From a checkpoint of a small mixture-of-experts model trained on Wikipedia.
Size: 16 layers, width 256, vocabulary 6344.
Experts: 2 picks a token, a softmax router, a shared expert of 256 neurons.
Training: a variant of SOAP for the experts, 3817 steps.
Below are experts of layer 10 (counted from 0) of a mixture-of-experts language model. Rows are named router (the router's row for the expert), down (a neuron's output weights, with its number) and show model dimensions 0-255. Each number is 128 + 32 x the weight over its row's rms, rounded and kept within 0 to 255. Numbers have three digits each.
After each expert's rows: "raises" lists some tokens whose logits its average output raises strongly, later layers aside. This comes from a sample of Wikipedia text that the model never trained on.

# expert 14
router:130056132133063109130164100137151151117155154190048064138090163107159141083104104191122105126121123154133219102187110115158136164108172102092097160135082108084151163134125139124171135159167154079124029109168130161085021151097093114152148171170111094153111127118126153134123121126154152154114092136067114160132126076133104136106181121074169143144134119138159180116103182089140131092091154107126136103085148181097163147121144081115113165149122124125089140057135171144143099181197165108095096128126135118145095100129140117148141111170151114143095094094067105150124157145155214114134107113148152155096186118094128089129165115090099146104085144063120092094095130210136111118161116157141120150104128168107108163180142080142128135163145061118171105147118157137134107172116108
down0:130104092087164101168116110148031124118115144157145175146143130120163142147152129107166118151100153081114168071112132146167137101070169134148121128158100110146141160112137102146152108102188088110148143131100173126074163126132182120187091168137169141108113098142124113118168158073105138156106108174152085124111097092098109173105084156151127119109121075136093124156211154126075160139120086177088131137200113101105094198143101148129119155124140164059114113154094140089124097115134070147134059129140167138147152104060123088114157145106132040122162062045113124096135141108140130084146103178144136118189113173130195149046142168101145124138153170156134182141093107062151161161166113110194117116159176138075109110137158167137092114096115163120127114169171097096095162100090099
raises: "ts", "les", "c", "cles", "hes", "r"

# expert 21
router:144081146090105168116171125165145096115124136152124143177125205118197075068111116167076058128109183114161190124095153168166142123150130066085092155154076141134127154153116104125175139153136160103096082125153089100101088179112111146184176139162156155132071088131145111158099100107171152184082103102090136172107108122157058072149162106098143150145110159112158126093164123115149141114145096123132096137110099138130159161148149079064044179179123103138079140096149138134167181175154145122126096177087119120132143124058098126173141119124148147152106149145096120131139146148129183058191088127170142149096133155093105077177106120131055167094106089120150078109149080142126133092174137132120112122082158153108081127108128084123119175160135124115167119183125078109127079185118091
down0:140111194082069177095120128135175098110091167125114101157127067158157145105129161145128098175113123110116186138115100151106102123091118121141077085094142094114122177175141187162068117097101139140141142128144122134125190117240145137186111098117099158136111092167150092062160057123119055094129116130071129103118132179077152173107122134182090133121192159165128079107158126138147113190085104111174097149151150145112136144077100203141104074136166167174163048157122093127162097154137142103101175099048112118121137074105132096116136179133127121142147142135130154087136140157142116161150114058164140091129134133169193085125134092088146158118108087123130125120088178166139055136172146096124157109108142110110161118166097133128169118072101169127146115099175149171128136110093119
raises: ",", " (", ".", "\n"

# expert 3
router:166084124067082165160134122141142120147113164178092063135158173093206105104061070187122110124125139144131163102098133106175118109116124102125083170160130057135122126101113162153157185152092160052093133109139145150141102174071107136152143183144118133139105161177119135159110137110204159158101066106121143152097101102167094114168148153107195161155164094111141164091191155052143109135120099132168135111103111131115191153171127080116061151132116121192115153095112134135111117162145186119071127177085160123121090100095170133163152081157134149116092160113115080119162137102134192094160084125164135139116106166114096065138106127104097153118098134088136101131096102152081120100153153156074126120049140151121095133098154132140152138213144169071101111149083114122152116177116101
down0:106134148214083105088115081157146077136061132140159113185139131110084107136067108090127165116149143120097097114164188060111117074156175141132121089109102099073155118180096130111164117090109138122132109105139165150171118104123094150126127131142095104163166103117127119153107092096078117106168080138134142106158150053132137180128180155071120136118085217089145130087148124152136123174113177153150115170130188190115064164103097157111173150133069133094105122095142125154108144116161088192121142102218121129121158145068153128170106166123103202090166084150134176131192109119096130128108187154142116123096090136132124199185181152094146110105117105082149107107165101146173155118168053110141140128156157131112151094141123169127111074098152142118168094156121135127113166076100135
raises: ",", "\n", ";", ".", " and", " ("

# expert 27
router:124091173072077177133152096100143088124127118185114099151135150122140106069089103168079104117121201178153165073118185137130172157112145131044072160120090118093120158115091144105178124173068169105116067100202138120140079156154099115162153139132139098173140100111131139176087168107157160150087095110102122158118098090142071098176158110101140123126145157089217170046139133094134086084104155164165082112098141167140137163121151077123071130145110155171120125119118173130147147156148151183102121097089169111134126078127126125172135110153172145138088124106098063140158157114129197151179080104134118178091148131100121105139136115110073117143080132101135097150115056170122140106174142150083108140102132146123124113135133101160112153187170150116117117160055138104170125187090104
down0:116115071153101162083124159132159117077107098168102109103139161168154091112146140117154094157139084137133118120133135153105179142195163081146084149137152172139124137083076135139115083079136137163108063187125085114155120124082109136174174121115129123113115133129153063147204123149156153141055144121151101116182104143122098185097136131121133148138102079108159136077121044143153181166088112151171063098160127133150133144090155110114138099136119131199090207169169113060156155115150202168105078115079144189145102224102142087108115074141110111143142117128119176137140144114112106122090079130129227135123101087071121141164121087103114141126121155116191157111145099136152128050109108169118125136105138123132190126145149122111114094139179132097135154162124157163197113110122077
raises: "eg", "ig", "ats", "ud"

# expert 12
router:113081148125111155141162106123129096133127149158115127147131168079159102131154110204075096069114166139103174062125157172177162118130139060098059136154088099091111121107122181113166209138093170105079132096128098090128093134083099125171116170187160121104113115144097171160103094166177093155128060135094121130161113114142105100137175122081174139092124098111171117104159120100144104123099135138137142137139167127149150140185160126083093135133131157156076173099183170136128167165197128150109139155117087070095146119095136133146131162147111135173057155096102127134110115124124212100186140122135096146107176180102096101152082088094107138109110098082107064161124079161142074117125152121149157152089146117083070160157177138122168125180111139126146164157059085132169160167091063
down0:052162162134164135117149080163167167129112209162113136130148188067134106099115108116128162113143126139143169102085108105126095136156149137172171090166160135093114117127135142133089108095121108130211153113162125160104166124107109138164126099075115179165081157109180136125070130155146130167105121087201095141134163171133123134161192123137097142161100144100123153138108134140101114095149138153176132162044149153146169053121136134152039119112107124138128095142200121107151127138127115125146093085110141138182204169161108160113131155157153134058123171134119146116149109165122076079128110087167138132101122131176089100114061206184113100137111158063155140098103062131068066117156134125083144183070156104119101119156118045128079133095116152107124106104131131117113090123161084
raises: "order", "uff", "ranch", "air"

# expert 20
router:126111174113094123133167096110160115120153126131071080124129179115164109125105075147106075103083144123152151105093219123131149144125120115099130129086097094090165148126093121103163168161081183095108109091197136060095081150106132091139135143170138126128079134121133135132079129139171146190137090156109106147119071086183063132163168159120162122164181101096190177111182168121133124094104129171142117133093107153149128160144156113121122188160080123147076174124120182151143147190175150130103128120097110146116089106118188140190153135153144161137113156111071101177146110075089183027170080102104147204077164158139138123143099134071037139101132128117121090128076103147104140108161132146160140136086149146117132181156153096169089147157155142083114130161084117115143095154122115
down0:135127105124111106112092204104128144103113189111151092124094120097142116187149146117138103172147126098118088119084142191163118099160189152111150152123165167177135145131094175088152152168108141150146136117079104133178093134114096101070159084141118138182092185148124140094123109144180118145075187135113111145080063153167097088150113105121095120105133138054126122185098145080101175152123161097173115087149110162140094148148091146126137130085110096108164148153163217134099108158172131163159185158118151146124152106098119158152187115051155090127114148143143184105095108192123132083136103182109145128112117103107105068144126166134056212075124135168115136083078131120177088115099135109155069111111131129191176142141136163136129124119118200097110081122094074096120106134168057
raises: "201", "200", "202", "12", "15", "10"

# expert 23
router:179042157097127172163202120126091095079138160190056063127175145117165093103138054173095087151133168186151150123108148145159167136131163139110122170166080130092162152134127156108157182150122148146046114079151110112083097120143148135140134154134183118145129134140124102141103132074149112176067124117107120161146106101178076099164204089079136204101163116078130134093125174119113073139102153129113114150102077169130117145100153127134055151124111139165128158124142137086114123154162151131074103145114103104112094130115182120149138140160166102135112127111096108162191168141113156041183092146117122167101170143097107116118064100107114113112112091116158088097091080169095113115115111148103130157115161147130094135184150098139151108238129105150122146172135120111125122174097153
down0:079165150106144162075093123071144165191139100125129141140099091211122134153130104159156205142118086107145183115128149108091150130162119120149145143094138128137113118074143121098147123143155139087105200108104117075122072109102085114142102128152111158163114176053165106151200137087153132152192087149117146136153105134085162126148112114138156091124140137123176156091142072140157184111108161149119179145126091133111156106132094111157106143181104105146094155123121191158149113108146092082158151072146152061122064131150085127097161114194188193083105096120091119105080061048146148188156137141135128127154088128138088155129127147054092115083123136106122149164166157143130143089179113061065118140064111124103120102108156084177142122099163142127138127151148118159205094140166110
raises: " by", " in", " into", " as", " at", " on"

# expert 19
router:136095156071157146129126128143160082136138150155116108135088160124162088115113058134085098085122144160161166112117192176172169115138123105107101161189112081073139139143075134102212151128139150039089115083181157111110085129096124119146130166140177117165123085113143136185095141083179118136080118088154116132125166127153103131156137126107157195151153105133143201081133158107157093093092131136167107160094117139086144173124164110102095152164115164136101157067181157147103151128126173132104109149111107093124086070119159144124199117129156139115127172146093051129161109095086182128185094105141163182115145185108126073154141103057097159047133081083111124093120135159109117117160140140116120129105138135094113158151184075154096173154141138106124114173065090110150109161073083
down0:162148142100151125109108092137116190141100096077107149109122114160126120156111159152120150132070107063047123158119118090060091102114152109089142124179126165152142133115201146104148118133140155172118075169126097153164148126163065165115106147095149172095113108166160116139143075136137180097178096103163156097048138154089155130156088057118120120104127080136067076170120155085108112087130135169136138138174087118097146124128097137215116166117121140135115140181132166120118145112117124192196123094146095147139114154071115110067094132164153182083115081136091095130118125137146171142111103106134101228116102123137157121201149149148125132153156163101189104133185185088130059165137127115118115162149188155149083127084124160142174071152125143105076095140107149116092133068150125
raises: ",", " from", " and", " of", " to", " into"

# expert 7
router:158096153081088164155146125124158106138132187173097111142153145099177106121096046166040117092090168141193203135123200160180096102144114118115125178155088087112161104165091139143182184119127141090096095073202149106098074135095145113203146168109140123134105124139124145149078139126176149168098114144077140146143136142166067078134168141122178175086180105091146140089133121098185140135076100106160128161095096120124118137163162097104101147150093140118095131096117133128127155155135163127131084147113083084095086129132172152128147122170111156137082143085077106135155151126105170105206098161161166156076145167083123085128119155090072173082110095093138095130108115153097114141160122166162136124092138137086105147145187098145166169165142145091174104167082116115140084150101102
down0:081164146061169104198121124113186131149151181118135171187187099123066158112178139135122088136124113117170103135163152124122181113179150148076152136055083124105155107159155121159096138126128108077138099116124122105134071148170099097096132145122105113132120103111148075162107164143109144088057180110128132093110174173156114113173177077072169133120082144118093129149115209103103113122134121194132119122092129104109110164103151163119098147157169083174131152103137149134185143064062135144158136095104111077166114059155128092099134165136091179117160156142105177147163143159118125113148135142151116130110132091155049125077115185123117043147093154146145117120101179101106185072131129104120121175160113167118159072092137086127119080179156120178137109142172155066095115134091128
raises: ",", " from", " of", ";", " called", "."

# expert 10
router:188088178142125176148153112166145071105105127161056115178161131096133120087062060179044082052107219172134161102112148190116106144102113122110114128127071095083109150149081143126190143124132125129079112103184067083095092169163148107123134220169142109174137099153178119173063124088134103174107099114096102141155077126184110089128170128123142149117138086093132161094177156097120123115106133129144087185089129166101147129158177134111121125144106119142106153118138140133142172176154149142105113165135087124114116123094157141150146115157101176127113122127095140120149157131112194110164101149137175173094162132084078136192097094120115120116126117076144134124101080168163080116162112162117147108122110164056064115136127110133105160158148101089170113109106102134160107189111133
down0:145107096122221108151148113135152130113154134187133130165195186121085073086137117140190117139119138111092095124120145160124155158131183125136120089164115084116104149092143146147051093164124113195124120086091146120192093132100150135137111132113162132205123132156138158117147066089136145136104159134105141138129140139189167135114154100088119071110130136179120139171157085160101150134134111151132129115101161121150132151072172125088191100052053167109106190111113098145124128151106095127121138113169082138121144054088119080159146146118130144050135116119131134171108056063135103104117151088105128171141198136142108117188116110105104140132142128157102141190156149136089109160084094141168098110040120150209113072123076154112115131173137126102120108208114121154079115165116182
raises: "ial", "ance", "rain", "iction"

# expert 31
router:173099157097073128164175110140139077115121146143093094140148146071173105131140078167136139096122139119160161093136155208173102133122088102082088166178127109116146208145110145167179120142139122035119055137175115077099100128112085132169125109150130135146106122105135126169073129071165131154123089079065173154110103136157076104135134144095183147118153115092116142112188174105102149108089132146146132131051137187157127117130145099113096106145084105124092111079139175132160153172137124177087103152125112115113071084094125103154153118191141155151079157135111107176171170122120161090177111185135184186128195176077122122161140107135116167095074116084132074084107102155143091133167145119133112112101115150115071189122157153120125168168145105114119129178104115113170119170084085
down0:098124107125115034161147124146130109158148108112148135150156169083080154136108131159171135166140165169140154137179151141090057152116100105110121144171114125129126110148099169183100120175153062097061182172100177154166142133075096174147107054127104121130170164178161099123123118094124151095139136109114126101110142160149096096120092140111140142092139086087182075080148068127160104154155149118158078090137123122115126169108103087158146117163143093125165085098118122046146127157072141132121147091138145139149138096216098134211117123168107168117164076142125106158090130119076060170112110180184124134056132098096111114141124069152134134135129162155117084120138140127068116138142109149062136116143130205117194100129085135140186128172176132142179141165137148145177081167138086
raises: " The", " These", " There", " This", " It", " Some"

# expert 16
router:130061176128101191091142090136122125095085154157075122163110157094199131124063056133126118134069178119190141105109124167146124151140128107069089157107126124118169161116135106117172187175130145132086072075177105135150080170100157132150108121143153083100093104101155127194063137106175128170089103084084110212117128132147095123166132134097135199135155115103176133109168133115123110067082148099166127155077122167150160117126180101137096092147105133131082146088143124129158148140142144126104167139086136107136131111126146155127150089137133176156083115162108103150196156113113196112165080132158159122112152199078109074176136108053105131066092080116099121105081139151149163107136165155122153155099096151090108132186160120162122115140144147084183116188119142149118125156069104
down0:120098151088161120079118099132077117115163101075141143114125174165131153178096164113155105091107160123126150118136142122194129118137112019060126156129128160130173130070069159103120100124153095130131145162108141128149099195106181101120140133112122151118120114111132119117072105130144126126099205121168184121118098107131076145104152170141163127111129117068184159134120095090156158110081084158142066205099128136123144105138140105153105132109141111188138088109139164154084125170168167107185116170171149128159136131173146153107131140159163112147107055150089104092137120103165096152103112060074137092147129197174071140055109119133155078135209107159155160097229088149098144169089101047170155117109128109136103166137164129118149122108111170121082146096163135125118158123173106
raises: "-", "L", "|", "F", "H", "St"